{
  "d_model": 128,
  "n_experts": 80,
  "norm": "rmsnorm",
  "train_tokens": 628000000,
  "dataset": "wikipedia_en"
}
Below are experts of layer 4 (counted from 0) of a mixture-of-experts language model. Rows are named router (the router's row for the expert), up (a neuron's input weights, with its number) and show model dimensions 0-127. Each number is 128 + 24 x the weight over its row's rms, rounded and kept within 0 to 255. Numbers have three digits each.
After each expert's rows: a language model's description of what the expert responds to. This comes from a sample of Wikipedia text that the model never trained on.

# expert 59
router:122125168169137113124101174121147121094089090150100124137105100125128139139148130164105134135153123138169170093129168127133151194122142150104120110137130100125131099102103122167115159142178108158093145146102085103086158142161104116155129126150073145102128143067136109133139120112128110137123119139099151146132128134121150138150117126096145154118164141120103112119105134116087125133068
up2:136144139170116125111129170168123139113119117157171143142099137160144117157127087157147148066169087070160108149118136117159174084151145167101163106137117126144154092124116141141140100105119130130092109097134135109146140113164080132202137133122137097174091134101130164121093120138158104117144133163113129122137132093121101118128100101139134113111123146126138144130137136127119156129113
It responds to: Function words opening clauses or sentences, e.g. that, which, who, also, both, The, He, and -ly adverb endings.

# expert 56
router:129110136105151146142105143140118092131130142128100162126101142159128146109146136115121146105130150114135176136146123110144169134116101150112059121126133122147115147107104173124133146083180156128111084179126138103106146152131100143165143130133128070127116082108079145169135122122129089112118098169136136133148155136094104148117125157107137139132141083098106131102153170099083151136094
up1:116121137108091119137111120147089148131151149116139139139138114149138099156178114139164104133176104124140138131156143146105142137108112123159096103109125174143118111144085087118101073120178134085121144135146092093107160129129124129087102141115121055155136110098052086125159112131141101129108108128134131131096160094155133142142156126146114131095121116104137098138135159103113129151145
It responds to: Nouns for people's relations, roles and life spans after his, the or a, such as son, father, brother, former, president, career.

# expert 7
router:111078130167138151158093145124136125129136163141095138133095089156120151180137181154135178099156133128122146113131142122130160171078098145149117149099105111148117127131110113123100142112129154147134071117122108092099137133132103137159138173119087084154113141112109080155140101122142136084111116150119131132086137116095135123097143139121126112087156160096119175121135158118136137145124
up0:167105130074128177120090138175170112144121109106139095093121124140179074112120105142144125099175121145161121158149155102109118157092122161099144150120138087089103118099147122133141131131120126113136126108126119144086126145101119136130120108142141082114127173080133117101128150106103115132143133114136125137187137154123135102116147126118103087124134155087144095135137167144098107084114
It responds to: Inner pieces of ordinary and foreign words, often after t or an, e.g. t-em-porary, t-ax-es, Hon-or-is, Iro-qu-ois, o-p-inion.

# expert 46
router:151132135133156112129113133117142098152095126105109161120068110167071168154133180143110113118103149140131163100160192140134134134082125172134097130098133147131133095121125124111124128122136086108122137175117142109121152158103116085139112145146125164145127097091124144141137078133160186102101108120106118136111155103126152135122092135155096129081142098123102137113124110110121161117123
up7:107105146120175109106109090123121096097129092124122106114090123170118132174092155090134111142129133136144127140150135175128128124121133141138132157151115146133118169129128154131144095134125102157131147122092142118114115121099148178135169129134144128137134160082172154150117145160118150120135161138129118105118149151098145088163119140108075144073074133150051154157132144155123106135112
It responds to: Word-internal pieces with b or p, such as ab, ib, b, ub, as in probabilities, pebbles, scrapbook.

# expert 2
router:129113137119165120136113146134112131085138140113106112111120132110110152118136172175089138132133161128138189128167138121127144152116130150143096114086148149164104135106082104098121136115154148128115121159089117098110130161144122100143154144087118128164091103156100152142082064126163125093113115139122139124132178141123146099146121127115113138143129125118069126111135162099057135142144
up3:091132139156155116138135101137093110098147113103140146173144124070095120100152169155065108170173135116135150127184115156169156126133124164152134147116124144139099163139106140076133130140118131171088160127125163139141147132140133180147132084125124111146142084125141113143095119136166135106113129133120149164116101129146143085136158143112100114098095109102099136136143130113137129135153
It responds to: Nouns naming places, groups or topics, such as village, town, area, species, career, often heading infobox fields or followed by "of".

# expert 53
router:131084130127127153120131146157142100097150115115082156092149106124109139117138161095113170107130167127153144109140141125160133135147140177136103143107152095132137137169141117132136124092177144111134091118081117162109140166103111108139138143100087140147146081114050139104139133113178159116133092136122108114116148129123131160100140176114155154119181143093125138123113139120133130147093
up1:109143145097132117102141176107163099179114135088130145127148121102139126130154105102123167100116125104128142127105092115110113099159102112153159132081132120137125110129155130132138125099152160190148145123094111129138163172102109099148110155138109154138182071128114129107147126149151104121121125139144143142102142137177087125150180179114121184124136141138095094113128148109133105110142
It responds to: Verb particles and suffixes after verbs, e.g. called up, opened up, out, down, plus -ing, -ed, -s endings.

# expert 12
router:108122167155169170142111152168156102129091107145131160088109116127119203132119145130127156082142150125152142093133110114096078125135127146116114098122118149117110104119109143135143155104139134141127147149105152065077149127094139095193148143106101105098115116086112116116144119145142151123137089162141105135086139142140127151096110164086125131135127146125085134110117119106124131136132
up2:093133181141156147138137090127207131106156102127121142115157143161119187101124139148155101144114149144107112131115178152108122138146131070124160137118116113140115128108073148148109094098156099130090148155119171113114160162145086143141122125140123131146123092090132122123123127126135119158154141148152101089119116121138143131082133117128117126113110137072099147163118157149132148100147
It responds to: First capital letter or piece of a word at a line start, after a quote or heading marks, such as S-ir, "S-moggy, ==C.

# expert 1
router:169124119123154128136100124127171096132121086129148142095097117175120166118138125142112143110153128142154154123116170098136123144114040123123107121117107109095126110146144140132124190104167183113095123158108101137121164147114121090160107121105075122130066149130093148104121118105143133106142110127140115114112133124097119126140099145107113091072137136141132147130148111097118146146108
up0:135130161112140128159163146137138126096148041163094136121089127100119143172134124123164123125152098156107154122121109114180099158071151141138134130150122126103136140128121153142130090108115120145110124132161122125134096144128108180130160099115084143149133161121128159139156083154130172149111160125122151113162096150142085092146141132162095119125151170115137124111097129103136156127124
It responds to: Lowercase word-middle or word-end pieces after a short start like w, wh, sh, h, e.g. wh-y, wh-orls, nightm-are, see-ks.

# expert 3
router:114108112143134135140098165137119115110150093169125137097116140161104160130128141159114146097169131131143148144134166140158129168120087137115110114070151111121120158138118146136113133063145137084135093136067111103162133141101149114114129166117093109144124084090127158155142129142183137138086124122112130113103141127137142140093099137115155140118115145146096129082120094126131151181088
up10:109120138127177140150137125174112120153136122130163079154111056122162123105127136086132105134143119132113134107107097092130128110095136128153095123141164171150150125116125129131136117109104136178126127118107128140176127156121158175117172117116152062146150106115108121140090131081099115113104108115089133145110159141128134131171132106138117103112133078154150166145102148118122151170123
It responds to: Prepositions joining a noun to its complement, mostly "of", also to, for, by, between, as in "part of", "result of".

# expert 26
router:132072162153148137145091141173125128105084106135128167086139121154105172123117135138092137160131127146141180109133129111118130153135107123085119119123102101139114130095092146147120132114155131093095091121129107111100135162071120093166148136122084156084119084119112112085155120127123127082122112135092095131123166152104142144101118120127117133112128109092085147131116153108111160153131
up6:069098158133126140119135109143134111154128118123150110156162132143164087101153146122133155130153113101160121117148126152105139089118137177083078105114136143109110129136151134109089171151156162129154133120147154128113126121073120178155109148135114110128175108157151109096113105126141152126159128072147154128121119145128125109118203154118122145118118124128131123134058112129100120143147
It responds to: Single lowercase letters or short pieces opening an ordinary word after the, a or and, such as c in ceramics, b in boys.

# expert 38
router:122108135130143152168124147121154085100128135137099146100125095147114140142164131157113112113180139160151168097184134130156118125098115184104116113122110093144113086149086147115126136138128140123127086171122085121125113163137162120187143134131098122113078103106104106112139078093136143103090138147138123182135151118110153122102121127118112102119162105128131156140176138129111150125115
up4:139143114158162147148094154105125213128105113120165137147127095104101133139155123167088097173122118177129148132107137143158138154094074150119122111135107123102148089104135130122147146119121124135137122165114120165125134165152172168135163128138143120096116144136151142104112147113099121076117085160114147169112152108099122145107140124118128092131136131122158167141146108083116124119098
It responds to: Pieces in wiki section headings and infobox field labels, such as ==Services==, Personal life, See also, Place of death.

# expert 36
router:114103151126154176134135148139135098083115143160110142126110098104110157139141138136087110154152156117134122097166159111131118123100124117108122109096120092067087121106110157095068123101124120133093090193125109125158131160072150140122096168119115123131152098141085123170114127132143111100148089164106129099121129107107151108135139113104161124130146144125077108120121137110134105133117
up0:113100115107135130149150054124144128122129146168118135123128110168134138127108100130128135103132135099160184110158110103108098122145113161139146150121111152085155163142132101106128105127139097106128132114113133165140126110175102126119145120133119061117165130130145125119111076143127179089145105115123149157155137091130124103122166161075109126088092140142167166137116138145137111176145
It responds to: Short final or near-final pieces of words and names, especially an, t, os, such as Mat-an, pe-an-ut, me-an.

# expert 39
router:120096166121134123126107145141165091106080106146108152126122122174092159135119132117076151101134102143166147106151136125163107133113123105055123127115103104076103141085127102150122133138122155164111147097094100106089143129107117132124124135127074140104127107117103094103111108130146132119150136145131086111115175135139138153114094119153102131072138183128104134135133132134117141165097
up0:174108105142112165111112124112142115113120140108110132114145127118161133096087095091117130191119143151106144138102173111119120140139090181136151103128134116155130107110153126124118132100129077154134124154108133146168136122130116089059120136114078111107117088157113160127142116110158176119109120167069105145140125113148108079124131099113107130087133157111131115173129128144117124103118
It responds to: Early consonant pieces starting or splitting a word, mostly c and l, plus acc-, rec-, pl-, cl-, as in es-c-apes, acc-ording.

# expert 51
router:137130158183155131142128139124133126115143118142113176121127119152130131143159136108125118120170117126171144105126166141151160158157094169087104092153176112130122093102114121141127143094164101144127147140077143142087114126092055091161128151149127082132115101104129122114122118145158106107129100142066126085145136114133142146120124125124090120117160128112122126129178129120078146125131
up1:113136181129136141132126112117183119108125135129106123143136150111125102157126107159135129100120164136111127087118143129142180099157094120132114129127150172136153173112145119101146137151133079089134090113117112141136128160133116121100134144118141116118176176183125091138165127108169133117141123151144108123123091159085149110132075104114145116075160096143178159119120138159171127130139
It responds to: Line-initial dashes in infobox and taxonomy lists, plus the piece ur inside words like Sat-ur-day, and Preceded/Succeeded labels.

# expert 49
router:146087157148145099124131132140127118116099145150080144074096107146102138104176169106121116115170147106137171118153124100116144140071087120117109087103130127129103086133086113134110134120134147146123139150042152090060139135135119102126168129136113108105132112120112122115109111118160086115130140125131173099116118136133138125102101151109153125123140147117094146110106153119132112144116
up0:124123129140173114126109098122124131151122124128111135090108149125133130081102154114158105135133130072195115153131115121131142098083099172169123140104114142097138142114074093103174119137113163171100149131107129126133143179143131174141139145126115131131115149114117109154110125105101103157118077122076170126121120122143144096163118120148157084128132143126122120087117143103077115153118
It responds to: Uppercase letters inside acronyms and codes in tables and sports stats, e.g. UFC, NAB, SWE, positions DF, MF, FW.

# expert 47
router:170099161139148118164121165139121083126084138133107162112099107168101167137109154112111149135132187082156160132162129166092090132119113113107139082111129078146111105131103116133122189115152132125099090125102124146115142137080111112129151154120122113114130115107125124163143119182156111106093089132130116137096119117118135142150088166126097130107161122139088138121136134121135120146112
up2:145153112113139073140073144140126184106187131107164154151137159115117131157129178125127138096116140066149150137151107104153165131095137125140114136136085116134159145129168112138153110120119134133101141091120110154193116125128147117085113137105125142124116153131128081142095129114147126123150115163115122144133137060130124122129086102138146117147096142127137134173169135139104105127119
It responds to: Opening capital pieces of proper names and taxa at word start, e.g. Br in Bristol, Dr in Drummond, Sh.

# expert 40
router:170101134168119121133102134177115132106121127170082180101130124117117184138107124119088128105162127083157151130133154108117144193087132112108103138130167123131123130116150135108100139088130123135128100129118124129113155136158131076142122194112120102141144116134138132109127097138135107096142116169156144121107146143117120157112077113128141124090147105128098112118134116087101137110064
up2:113123154164129142135118147163159202155096135110123132103112157104113124157129121114108122153120116157172138129118159140130099142115111135149125171095207118137130141119128112101100114054096118111127147129102099102146111092085116078118131136094114133103152100141144142140105120106128144155155136125155138090151130139173133088104134101107133119101137158132139154131094096123120154107097
It responds to: Blank cells, dashes and small numbers such as 0, 0; or — inside wiki tables, mostly after another pipe or space.

# expert 55
router:123114152155180147169112161160133134077113133129061144110108104104106175135146142128052144153167135135131121099127159150125150150135120128082086126110101109112107121123104136148096158091153127153122091159115147139147147147067132077140123121143116120101105122136118137140152089152142139126114122100138141144114150159116136112118123118113139174124109124150135148102174139145099138120093
up59:155092155133166162150135111174114182139121120158211100129102099119121154125145151112104098144142116155102121136104132125178109133111121105136083121129080121118117180122130136133120131106147122136135098102097139084136142145102116111139100118160087103142158116112148127135109135152128149124115152057159115112127158140150153123106125118141129131115097123164133107127122125069102157150161
It responds to: Commas ending list items and the conjunctions and, or, but, while joining clauses or items, e.g. circumcisions, disasters, and.

# expert 14
router:118091152161136108195123128154115124126133140112088145131094114147119120151099154122090124151125125120167142109172148113138116168103114135114119105103137146133098106076124162107072163113160155158118084140117137098111121161122105150139144126145103152166114121100138084171129129120127148096123155158113112149097208120165133104145100137131113148106132118148094120110126128152111149117095
up0:138102108102095122168150105156130115168170129086158124109131103139107138146110153111157112174160136144136127113148097101150075146108148122116108125132112123119124109104132150115088104125156166133094106123111095120092133110103134147105120105125156143089072125095131109142090116118107136117160147129138071066129162109133111146129099105123119108113136135187127122102128145145121121192095
It responds to: Middle pieces of longer words, often verbs and Latinate stems before suffixes like -ed, -ation, such as con-sequ-ence, car-av-an.

# expert 22
router:147131127167143133135134167166122116101082121131098136118086105164105191163151157156097151091131191104168138117146160132128113135136141120122121069127118077151146104159107158109094136131147137103121093134093091125108129151129079138121137149109109110130151117101125134141101119165168139079162096158123118157112136123114122124122130121144121145078113132135128124113137152143083154133146
up0:111128120111104135173127171162119126091105150123064115100110114155104121139132143144135089110124139167133141100118160125149096116132125117111126147108109101153183133093093156103138090111116160125112121138116157130112118108146127130128136162110134149123160138207121105148100116126170158103142126168086151164129078139159103113177129084097133123119141153132144123112125169164128109130118
It responds to: Word-internal pieces like he, y, ew, mostly after a few letters, as in clothes, parishes, Mathews, dipyridamole.

# expert 31
router:146113163152157104202083143169197117103105154149107171104102116114137147155148115118141169143143142101134120086121143136111120137134103143119107103126144146146122133118142116113108129123163132112116126153065115159104114163158141080140159132092122086131102120081124113128113132151162127101101091133152131134101134147096154168141135144130120120108116154143111133126102152182113110157123
up0:107133149135138112112127145128152079139108104147117107127130161121133131134177132126092124160143135082135141110115108097192137161139096138133146135139100133123158134166107121151135093188123141115146129095130135114129141134104088100103173127118119053116159096080113152117135162115116137143151159182113140145138153156153133198114111133122120134139098153130161114118161131138162096126147
It responds to: Capital vowel-initial tokens starting names or list items, such as A, I, O, Ar, Al, plus the mid-word piece ou in acoustics, troupe.

# expert 0
router:124108199162178103109091188156128115085076125151117125102084112116125150161114134109115159156153109130167114120124153098108162156148139167138103124130115124133111104111123113145098149131150141115105096133121106087101126140136125084140152159095099113125145107101104133120126124120130147131101122143140181147118117138111118149149125113127161152116152108112060119107136114117107124163079
up3:121080105109151154140151094071115140123157114126115112141122129097138141100087150119098135140133152188133080133161127132155113133101083072146168137119108088121122132107133185167125108118121150090130160148108114131135147120146126137116126111104112122162101142125125168145145144125126153117166125123093128106153128109129085107160113178105147179136155151146112143121085132139103106157161
It responds to: Forms of be and have, and the articles a and an, after a subject noun or pronoun, such as is, was, a.